Below are experts of layer 8 (counted from 0) of a mixture-of-experts language model. Rows are named down (a neuron's output weights, with its number) and show model dimensions 0-255. Each number is 128 + 32 x the weight over its row's rms, rounded and kept within 0 to 255. Numbers have three digits each.
Before each expert's rows: "raises" lists some tokens whose logits its average output raises strongly, later layers aside. This comes from a sample of Wikipedia text that the model never trained on.

# expert 27
raises: " in", "-", ".", " with", ",", " by"
down0:109166173116146163166137151114112126113125087136142138145145144127158145104109123074088143153126169140113157181102138050178148138167133088132140089134066116123118095064079117130165120224141113084087079089064121163093118090082128106133082090177192143099103136131132132144091148211146149159073110170115150100123083147096143116073128090109121140152105129103146085107087143141114156130096126116112123089095139175084066160112160069095090085181123137068126128132139136143097094123142103158132151117126122110141168094115091111115161096114063169155081158131095214144128134127148154093064159155169109179064153178180103139173128096136080091117122116119140186085166140133105123161157103057092143149135096127158179138080184161167121152079138108138149092108194141161099139093122180
down1:191089130126159172114156079099176175095151131098158144155091124087148160133128167080173156195164200083130163200153111139100148139115119092143112114156150138119123089149116139097133141154139195211140129151119199127105108152128133139134114165148174077075141101117105104104106133193111131168142117174116120111080214156069152129177098155157138156115147105081089111112079083091084163168171152195137163072103135173179093151155111134122094161148143156131135116146085125116057102140197157110167065144171152114108130137107067070110111119161138103126156073109131134150116093099077072149141159108129158106186070132118138135087132202148133123107090089183092109133167105124118168147129179176180129152142137142128074148162138186101129086120105144126155133132143113106143091149112120
down2:063094102103138125127112141141080141129102139167080125149151139152133090167139184150178129109132124107138130105098078112136071136183089131174149137174145113110107123107208128128100070118171126167196140119119074158168130140133109174123106174115082149140159169124108095152049105144107111138184158117155097191143127148214116085107166135130182116188142132142113154172177142162126106168123112110107116155112140073098118148141146161122120140095181100160131164082110075149120109124086138148088122187101079061127100116069113160155109106105169110154131190157138138109164152142178141156138094111135149093157087131064055166207172171129087130092133119104065138059145182146102087148145123108147111107162144149118122198135123145196174193144118167116172106102166189123121144134109116

# expert 1
raises: "'s", " and", ":", " in", " for", ","
down0:135084132118090103167147115139137148110115162146129158047128163133146147168116111009114152170147158083176130203131101154168062157121108168149120172117116081168093190061145103123144169160183071167142079097164092090213154173107124163132124158209122091150130164077130097154181099156140104124144118102154112082152147177160114080071148153087118108140094192140154144143091105084140156113146156143147146135117120141200101187122071107090122091075100165133115179144165080091205117161112165117121195110112154154079151132116117161159159121070163082129135140046101158092133095103136135145138174142121145146135189156160152119148151133136148149180129155122138098127123113101116161103117103117118107137128178105128147151136138132143104121108094146126110094102138093159119093080153130
down1:097111074082137153114121072154155158107136139112153192137092133119107165163153130151102142125175173059098132162112141083111107137114037125130154088079173142128142164085141138209148174136181104113204169122105165120120164166160123176141134115163117146116126162118134130075087134136152119100161146178137073093110147130122094132123122129113158149145135181146199101105123143165110071080132168117101117140132084100039162203152178132113100154104145099157112113086047109119096131150124140167094143105118135137116117164196185153152143170136108109130185187116128145133067096091161131120177132118072127076133145170071147111062153133168137143126145187086109133163114070166173160104125139185104119173105139113147048081151101103088157104130093089136095121129132138125153182131096148
down2:111138132096156089141115130123134135169159146089147154130128116133106147186055190163126149118133112153155130107129117098113115113094139128145131073101129129156102163147120132134174179114144132166154087138107118142156136134147126175172120100165084188096136113140120118101139130115141133140146197135132231121132194139127140123093088120130142104151152120164075144053144085091153105091165073158175214161131155102091124104097069124199119057113093119151095121119178125160220127158087167074133123153139122156122185134122128209141161123118135206155149125178084091215100137161135133138142143083069089104153151088136190146136141143138104131091160140124059133183112140099098102185088162146152103121165182080177097142100156101129132088093157147189133170089145107129165097091158117

# expert 26
raises: "1", "2", "-", "0", "5", "+"
down0:096152107119152180134175077118122108134154118127120165126168077183059128103143092124148109053102095102083170154208190101085166155144111129071160157094066138142089124090163082072092153145125128131125138162089080151152138130093066110129057089129139159129182146151152186089141111084143115094119092158149120124096095161091142181146089089081136115108135130168180148120102151104124120142103132108134095124127148108095114139109104104116133162090136113154155159141074148109100093159115153162060166121179087133166156126160137130094163130162074124108170132160112147123179112141107117099148081159159097138130137093147169069134134100101130101074164052062156179112193190148115108056182147076121106174124144168101119130138112127172126160112181164114137193186099081109151124106109147
down1:156221126146110100098122114087203153141133111179155151095083069127106123151148149156120171133135081142160132097108096093121126142127124135088111121138116109110167128084129066152136130086150108175145133130124137146132126202137142139139104136110123017169102123092114093134056126150127157180182122143139088126153147134078083101169147095139175168099126087107216119120093167138112056122126089100150108107086099136132124139111156110151149056147106113105086119065160168171157098076143085110100096094173079036174141150126058078110135120087123156151082153128142175146079133144133151078102117099154196155149135184106096132131114128194157079159085159144142155090108140158164097129127134138156141126137186087186198105175158125144164128131116093127136105149135122135141137104184092
down2:141111168123075124120139088136106075138077152040133079171138098101101061137121096134108067122146147100140141136161146092139100213155098140097150103153106137161109135065110119169062117161162167109159116151080122137116141107116087193097174138184101132170106143088100148129138096116111153146116131119197106149181117136200120108105143163159152134124026083112132100188138110105106162088181078115107140178153071137124077126120129169142100114098136142113138133147125114088099109098179103077146130182152117180103126099133092147149115169065104121073153054192132188096105061137132119112119151095164120148166076098115094113134132142122100161108098119080110089149117083139120117064174125140140119157131172088063150142138079106120079179172139100114130116092074130158148087104103126

# expert 25
raises: "-", ".", "–", ".\n\n", ".\n"
down0:104109109189138155069179161144109130129108098173163100143169076114152153040125163107095117093164144115077077090097124103163138068110155109102095112152112174166138150144127116114065089130073184072123124108109149121110149087148139095143138119097173060155208127089132097103150174220153076082064094133062191136071096109137157099190156125094143106119104105134091112120136116141114204143116102163090084116127138117144132146108164203141132152117158116058129103168133095101144091109148103147146128116100125121157149049088180184159121125112109171122165117109136126141100113138152115119104076139104111120159026130132115069158134151154106152137124124145145086125159161151136118141168117124143148170116154154155160172106129170116148109151157132101079119107186178171113146191125156
down1:104103147136106108118109108137141149133118084117156115178151166145154116146156174113136168099173186098100113113115115073087096168158167154179122070129154115110143133099124083101093102144096137177039096074127108112106110100131136147101199147119115118086133125126091122104095125025088127139119109140127082176148065126141130109105086135147152114101195121137141054099079109107120090091063117146065109147158118168149098089148139128128155175180097135111148143189088103115103162071114181193129131099180159135072104094109152119079164113068111174132031113067132102150142105062081135157096175124160097169126158149150134088120152122122116128147134081133125105125155133084084088096136100081140170117090136114185165085172143134158118078151074111132120188129176110138132098140153168
down2:203148131102144152121106116117122174130087093150052069171117121157167103136121097108212093106094141144107113160103136065151113139145113112120053151137141139146122157077167141093118096132124180097139098150156098087109111137141123196101173142110093119143138156105147095099136176099168084120154144080127097153140156073110106116091131127165126037150120144100102146170162153113128211085113104123127133146108179114085147191160206146201115135127174129133180131161131127103118130163199157095114147123179172130116152093071161144152103136096153139114130148100121130099144116185165128141156120137178093086171124162182169172120139111138104072097161162113102103094146168158117137132177077085131167093173183122092107165099127119084148136118059118109139170161168157118129165156148230

# expert 10
raises: ";", "\n", " in", " by"
down0:114086098132107089165114182155070132138150147152104138133165127159106135108138126117073125140142099145193083115088114181185156114120162089155159124098101135110166110213115083141189100142055183124150088074122104162090125179111133095111084106087162110101136137167080083091085057118108157083096087110138093144105082068161123114105119182070157171185155134132110083144115122079143142138154122098138156101133139110140173163074177105141123146061142065123127164145077128111135132119172089090087119187134116127118122124147136106093176102115034119176109104109111103162108130082085091112172152127151219181089085132198125096188170143092085147129113107137124130114137140159145144139105120094153123104131147074159085141192119122118100088115143135183164125105143106115141128109133188
down1:065121079156166122107105066131136136108169113118177126167170153109116151116097069159148139117107114125139167190109190149110127167167181113142048056107181186122101105135090141132096125132083097115115124146123169087076164064159159117153162079121134140176112119120135148110108086102173079096148125137091118129058092088102144089144134135132103172100079136202146130107091122111095132115082177132117148110127071071098141103151210125127116161175114166140141172169177119151108133144173165110142134083048120103185143120086110160087152108140148104132145131074178107115223090163131193099155137180076103142114171143088124126134142152110155174132074141085170150196112129136102100127120143115131101144093129114127069100137130182144132124130164197101143135121102135117132138197130137
down2:135141119127077166188172116088156082094149129090129110162162135130118127100162120082143133109176106176118128083089148126112152158109127183114173157090120139099145110143149086130077080097147111120100121137164119100137068132129127104115114199106149079149157169115131181144141085095210152097125136138100109171094135116163126167080088207114162162131112138150109171137155068041124118113090092112135127133172168101171116082174113174153170164152063117122144126128138088116098131160115110082083079145082100096080110177190092137135098109123078052145181091110082050072162152111063080139149155069142151150108129182131151152136198119107111124102134168104121138161177122150081102112091152088131124071112128131134141122120213164124173112142168117093171133149137119080102156147142140

# expert 5
raises: ",", "-", " and", " (", ":", "/"
down0:083114064161158150117110118149081123139103142096127200131112178122117078182162059178119140113142129142131096176145176108099140210107137156122129105146174150136133110080181096147154148113110125115219154119103174113063117155085085139183110141106073154097189143130122082081093127060107063094150071122138111114123158121122114187138130086193070096129121063102210133132114108125162102135103084125100097107086125124107128128165085126116167136109117159164137097148177142165148083120129190168111099119083117100170078064118147127108075125120164121125154111139100129105071122160145114134115120155115173093035145069149119150070107160080136107154173117114159161131132158110117060115132153112136084081118094104093185164183144145128140117165099096123105135092133091107162113133116119
down1:107136192153095111121104135139114120183153168109166160095169115166141134119098081120111089094126187158145157059153103150110126039189134168159117136136122140124121138155077126136119150172099132141041135154081144110150127106114168144123077112137152136201120119132184194148181146118141175170111125110162168075123110166092156082141162075072105136146108124146091092094162111141145100135134081121112156147105164118113080141052111082075153093169140119099139155155181071088104130101090097142189120089115115165106172135134166148116120154084152092153099149090154149121156140141107132093107092150131122203133144129166139124159122130127124144117201150108187098123030096157132130123131097104173153191090137119076096213142139183093149155116168110213140122107158160115070130118119121
down2:122125103172182109162089117067125071135126168136100102102072091105078158113149160146081124084111108146138116122111156122085107118080158120127100151108093079122141058168134121121134131111105132122125152181089136111132168132105145123158194136122145114158176158159139069155089108157119084161078172132137150111079129089138103169148079130119085122124149132083057098137094173069087082113110166100117123109135078100192109139127167105120109127049134100104123121127132208143122187137129137073201088194097109101171112110159124158063142072149122132168129088114155155126179080094077108166160134188104131129084176138138142083114149132076154093130120097169127186162183196103162099085056146101159084121130168154154118093166107096137167109114125125086169117118109054096156107129134131

# expert 24
raises: " ", " the", "-", " |", "1"
down0:133124113173100140117129146137153103095136093084113062123124102186120126080120069181154119108125123092088130141139147118137157137132158142141104178146170069129121139105127106121080113151096104168177127136149139150113189131070093133145135146100111154054153142108144160135090172142121102110146147127130187108159141127105115151144112134141176112149155112144186123128114164105146106083100162142099121148081233126123057123107076148136128098117121137136060156093047074172094176130105170145204127071149119095145096151107110161105088148129115098199057125140139131104117134070138111126138189092165148137162121141143091094191111185127165184134129099121073141149138137114095099065190175119189132121120109176096150084165177097190170128174111151083219097125173109156158146135081110
down1:109136131163132147154078121122198091146111043142124163146167141091119088172118144125139145122144135116126164152153133152175093134120115142107148110121149106100067131113132071211100093114120147117082184117127094065122119177131097108117115149147153153078174164113051130123120099117129147155138159080153109166146129028159123136116117193141133099154105148145135127133112069160122103099106082148152123155164171134099077090178106154169194160142062146091115170146066124103173139111183113126156169112080088083096182098115117178119093158098143116137148117124139164141071118164140140135129140109163144133151166166188075118129126086118076095183093136191174121156138132127109106185091175139163093126094149177177184147131055115112134153145100079067127160141138180043099159121125142
down2:156147076127117087162150123115090155150147143143125143160111077100125137155183152227110138150155108135092163126188120068132106107065110123151124146099117171134199133107127127193098156093120127136172072170120153132121135138174157106073105157155149139076199139152127105110136134093145125126099155132081193113162086147164111115131138091119121099118123056064159168108132143147132035066165155155120134127170117119130209111138092143084116068144118148174160140123119153121172200066172180154093147144090135127141157087126096151170147112115083145107154136129117046111110159165170115089095136168071129123145176183159090119170130131169084145114117113158157130159105095119143139152157148127177172120158166161142102082140140116130158175091149141106114132080109217162162185136113091

# expert 14
raises: ".", ",", " ", ":", ")", " -"
down0:089120110099142073145122131107110126134108091163122140128168112129129104100128142160119180114089119113126113110130198104131095087122114141128128095082109171151113091170107146091119141145124131101014131120099183132133124077173160068217122134148090159155162172096162148170103164178096125090142077066128104163137198127138147200139111106107185163092107133164116155134120162061137159151093119155137111195138079113127086122186112071084158114158105106148089110157106158080111076198158103137151154114124140106106119178077089146082157151112087072141071111113182151091096177156142129117083143146129141165124072046084094109185094137095112135143120169117128101138124178132115083109152115117143142161114081124186139117091123136114071106145122101096139073097127121089093202130118173
down1:094107158116125139153187059156109103081128131145168142142094143130135144122132123140125143121109149031061082156148135109141127170128126101105097148099150090103110179129167132108101136170109156117097143140094125108130155168137138116137105154119090086105118118125131146136164223142111094082192045129112125122165059210161099172201122061052129126081147103110100142086145112134157131189154132178136123158146133069110178094113162139152082105148062103105113172142160084091143117046157126091096221145150210148144125134126162138120119086087099128148171099105119152108128108169121137156123130149136113088116108152145091111141149154127129109130128134053210126099131143132160134128157074108131074084143114167101163117131150085147099040169108138139084158150069136147136133112123150
down2:089119120087145162133138088101066101121116156117129172068132140159131174144139062112116072143110160179119171068170121143056109109221095140139136153121121141135188111129114163098140148104123082135123121132093140161181173142105166097107122126102119167150116108136199187173099110140173085107121180181090091156130128195133162130197127169148131131151184166127147129220151156121120154092078143128088092171121115084137127125147156113119141130158059076187105170151101186122190107165090122119079112124088121136148136158113138162127123141154147144079066124130119143119089082123116121103153156142120119130088111079120110136130150161127129177135177228159110082129187160119122120087085143127103166129169172129132099089093113157154067128128153137071123072099116079157103144149173186

# expert 6
raises: ".", ".;", ".\n", "s", ".\n\n"
down0:162151094110150156121110163151119129219138138100084167102121135139088138113135057122104116116095148111092149169134121120166115133173134078099076189151132174139117117153153144096109170144141161101207159154124078144119163184134111149123040167121108136171103153116124120087144104155153134167128088147132166106100149116082110186125157088143084143124104114107118087106149154121102063077157142141128133077107109060085150134100154092081087182161112094101128135173116148114132138139119171084027132123114057111121175106106153070078142152136065064180109153141137141105115106133115103108140135075080127129138131133154138095144161113112088136182142158069154125105110127143158191155139179149129091090124086084130039152130085137138100144095109184173111118143143177094183192180080132
down1:135160126111178163117175079110118176130086150146174122138135124150098141083140095149129129184173096095155137072162116120144161169099154089116143187125114145130157076175119135068148109103094112117099126137100114041146128127083061161126102122170125143100124109125168154160154136178115163094124120197190110148123068132166154137157137128121146126155125095096161138095169097054127135206116130148080146133122134064185117146145188124136090113141171188116171087168123165136132173145167140160109161115153090146125187133164141197094107136078130179140092092123085125137165155118100177102096201152102125107084142144164091074081099163134077141126133149198132166117103121102154159170133144104113090128086142160111082105156174119135170093154124152050069113089141193154109155142096073
down2:131147106127184163120144100136131163122098122183098112072130118144158157172114093122126120126113121131150113090114117164181104133128109095111116168132091124075094128133068131106163132119079125137169179139098140143131149134144142114089135109101146129103112096034148076089163098178133129102109125063136106112122140156156118171167134076146204178122089167093106148131145196150171095132180105073173143104117123174109173120044162175123082167149151109086122159083128159172103107120161053074176093194123137122123163096118123129186084132099149140137164093159129148185147133152134139111109168120192146134075112108131093082133067147072108197178119158103173178113143169134147150066096134094176163164094126108100174158125133102109118126090198103117123150087066106152173089123156188

# expert 9
raises: "k", "y", "L"
down0:194180142102110140144163123129097182121113119168153131094137126106068201125105147127131080201147152156110104155093111168151153094132065123090138102153131067073094156096165105137119122133145086133085123091054069073111103156112122136191161103098127175132064130103123157158119137167136136174122128152102166169105192065134076079129095112152177123121119078098117094132059136105119163108168127168173148144139159140097145184099108120131088124130066122110179158164052135061148169104186103175059139085115140138130135113171143112130104154118092178127160134150147201144114101172110165167104203123143163141177131153140062165089100115099099128163154117118129097140211078085123192131132121126140163090144175128122107146176158138141100144111101104134145109146115092143149147141128110
down1:113119062133131074174169120073175174156177126090118125125139120107092081087108189083125126076140093205084152113165132152071167149136096140148159154133106163119148168138171113116120096135124097108064155167084172120129096209135125112122135149107142137132221073160130152122135162121086062149155111157098125123173185107121144117111126085103117150075091183192063188134161149130189168129143125122172137145144136092097096110133122126198155129162119119139110201107129109142113120131107147095176136156140122167075156147135143146141042068158112113135113132094198145149190113147179081101141094126173096156152119129128082144123157098116123120144118098130130112142052189139161170161113144132134135158082080120164120123107170132122103151073147093129201109168137187113103153144105104
down2:140090180158069143171130167097141131053102096129195098108135170075168112108064148100109118128113140169155103055164070077110185138116075127104121136089132104136107149197144119122111122179169118134103137142158149092083148150166135121148152116195129142080144085133123167094105150154127161156132113131131067174180082146101182094126105098153087131111121135150158119174133133101147193142130139139141122116165107114142194107117120126184094169167109132104165165123123092138116140159015112147129105120125119189153120196174144133178149060137139086108133159153135072092148112157078139133137121090117089140168143105176156187140120140173102170161077136174138071194103131071160093106142059142101121111150113135146047120131116169124127112128058113129148148104122077114139145144081120

# expert 30
raises: "|", "\"", "In", "For", "With", "The"
down0:091128170118123142146051177163105159105082105134177124180093114079135136098136127156097103134136119134149130130104145141130113150149162175178155091138116149177198201119104108091148118164130121168081156106081141134137105141164096067127123148139111143138119140077106164153111084119124151161159056110135153168119093122131131143160187117113083143123114135118128122108155135132131114160163173142169129092116130127111046079099155125160091149194109139078173115149153130128128181118137095158173139069118118146099091149120155129151133090110139059102142136086120125117134169046080194174105172104142211209122156144138157102103250116183114117068139116145107093155074177101070081102139140112069135125139050158156141094133132159087148109146117106136126123184146150127084100159174153
down1:129128157096149140081133133183148158092106093103128179108151167074131175152173158171208127126127125086093159188128088132169217116071124087109138225139114142106186145129127150137070113110108122087147137145143118066186147178151116136123114126110136131117117067124130157118089125109171135120109145187114154066100050119162156146109122144129169078130090140179190131110173133114095068093137142152108163172138164120103147116109128115152059089159133059083168172070162086147132103103135111161129117090173042144150190122124131150145102150086122151104172176119119129122139146097167150154109151126126146147210107198168132079105132118081130131134074085113146151132129174178132127127129072089113150089101160152126180085147143136153118143145096131116083152147126125175157139150149184
down2:124125119133127161074144110125122106141151135079120134156126087129181131139096170123166099123160103136191146114129166125124085116113150082186128121129149042150129141078148104110121094131088170131176123153130118177159094103121145176062131133139179137146178080112167070053132120102124053181153127166173204180163155120157124075088195075122137115151143130152090059125124135099098115117195107146151093163146169139117148154111110162118093123162132131129103134160125123157118164087185094082163142094135117138177118163170165112174118141101124103121122139175149122158137152103095206087141111092149131183109157156097093077109132122147074091073107069133147174115172090153112089135196141111098175136168117127169082145123189155113159125112116106079158062125100194123159105197082123

# expert 15
raises: "ever", "y", "!\""
down0:115128137128099118119148135146159168042081096125127205117126156035174129150158155147192166110098161135147125099079105116182091105094098091124135107133193130092115124093185064178082133129092083184148092145120097090189150073106164118130142086060136126123140067130173098148120119102155154208140124114079159108106084120148117089062091120124168180097151085104140090168088139097141047128149132147120131189192120170138183157134121094134080127130203112167126153086095096174152104128096150122142089112127104113131153048128107108140121173168157103144161118127139082105179087103143210119172056092155090128161105093138124092095109119130185118169125109170118109107113127132100116103127102117092128128114107096115154163079109104133101156159147121137128150146145126102105110110120098
down1:090084177140095197122130121195069161078150154156112090108164115167190086164082163083043083095102117101108108157120109155139158158131080120104133178125143104118088205117061137096179106167126130108105104124103156143100094142106082090114105147150122193107092096116111131166181112145069116164158123127098172166090124142177224072153156106169102120118095142126058097123152061161084074099124117093107131132117134152130134145086071117064111094132082155095097091153112172116170168121186129188128158119156130117083167146140083140120151132139126133131097175115106174071147140127106205150140139149132116130120113129125112152163152136149104148116150118149070158162165174154132110177190128157209142162094074135124143118158144111129103131118148112075125143120081154094115115157127121
down2:186120100181110090086102100149140128134142132134168168097183117106137129119155119096147149136192135133177139105070163111150120130159111118104150125108237113095138133102134109152150132114139182172157137102149150091126170110125100096125108097127087068076178171114097112151069149089160171166100111160092063093163084082136102129069118191123119095119146121173135125123054091144180128123167167171200138102126093108120126140118123142136117112139064121151142210088125108149108086072131144128131181110125123093126139127129137104136166072057101142163111147167131090110137167157116165150153076183127101095128176180145169096148118136098128031131085137161135085088039126071113149129103106070094126140077125128119137108147139104161104114152121220169139149107119127120098154084135085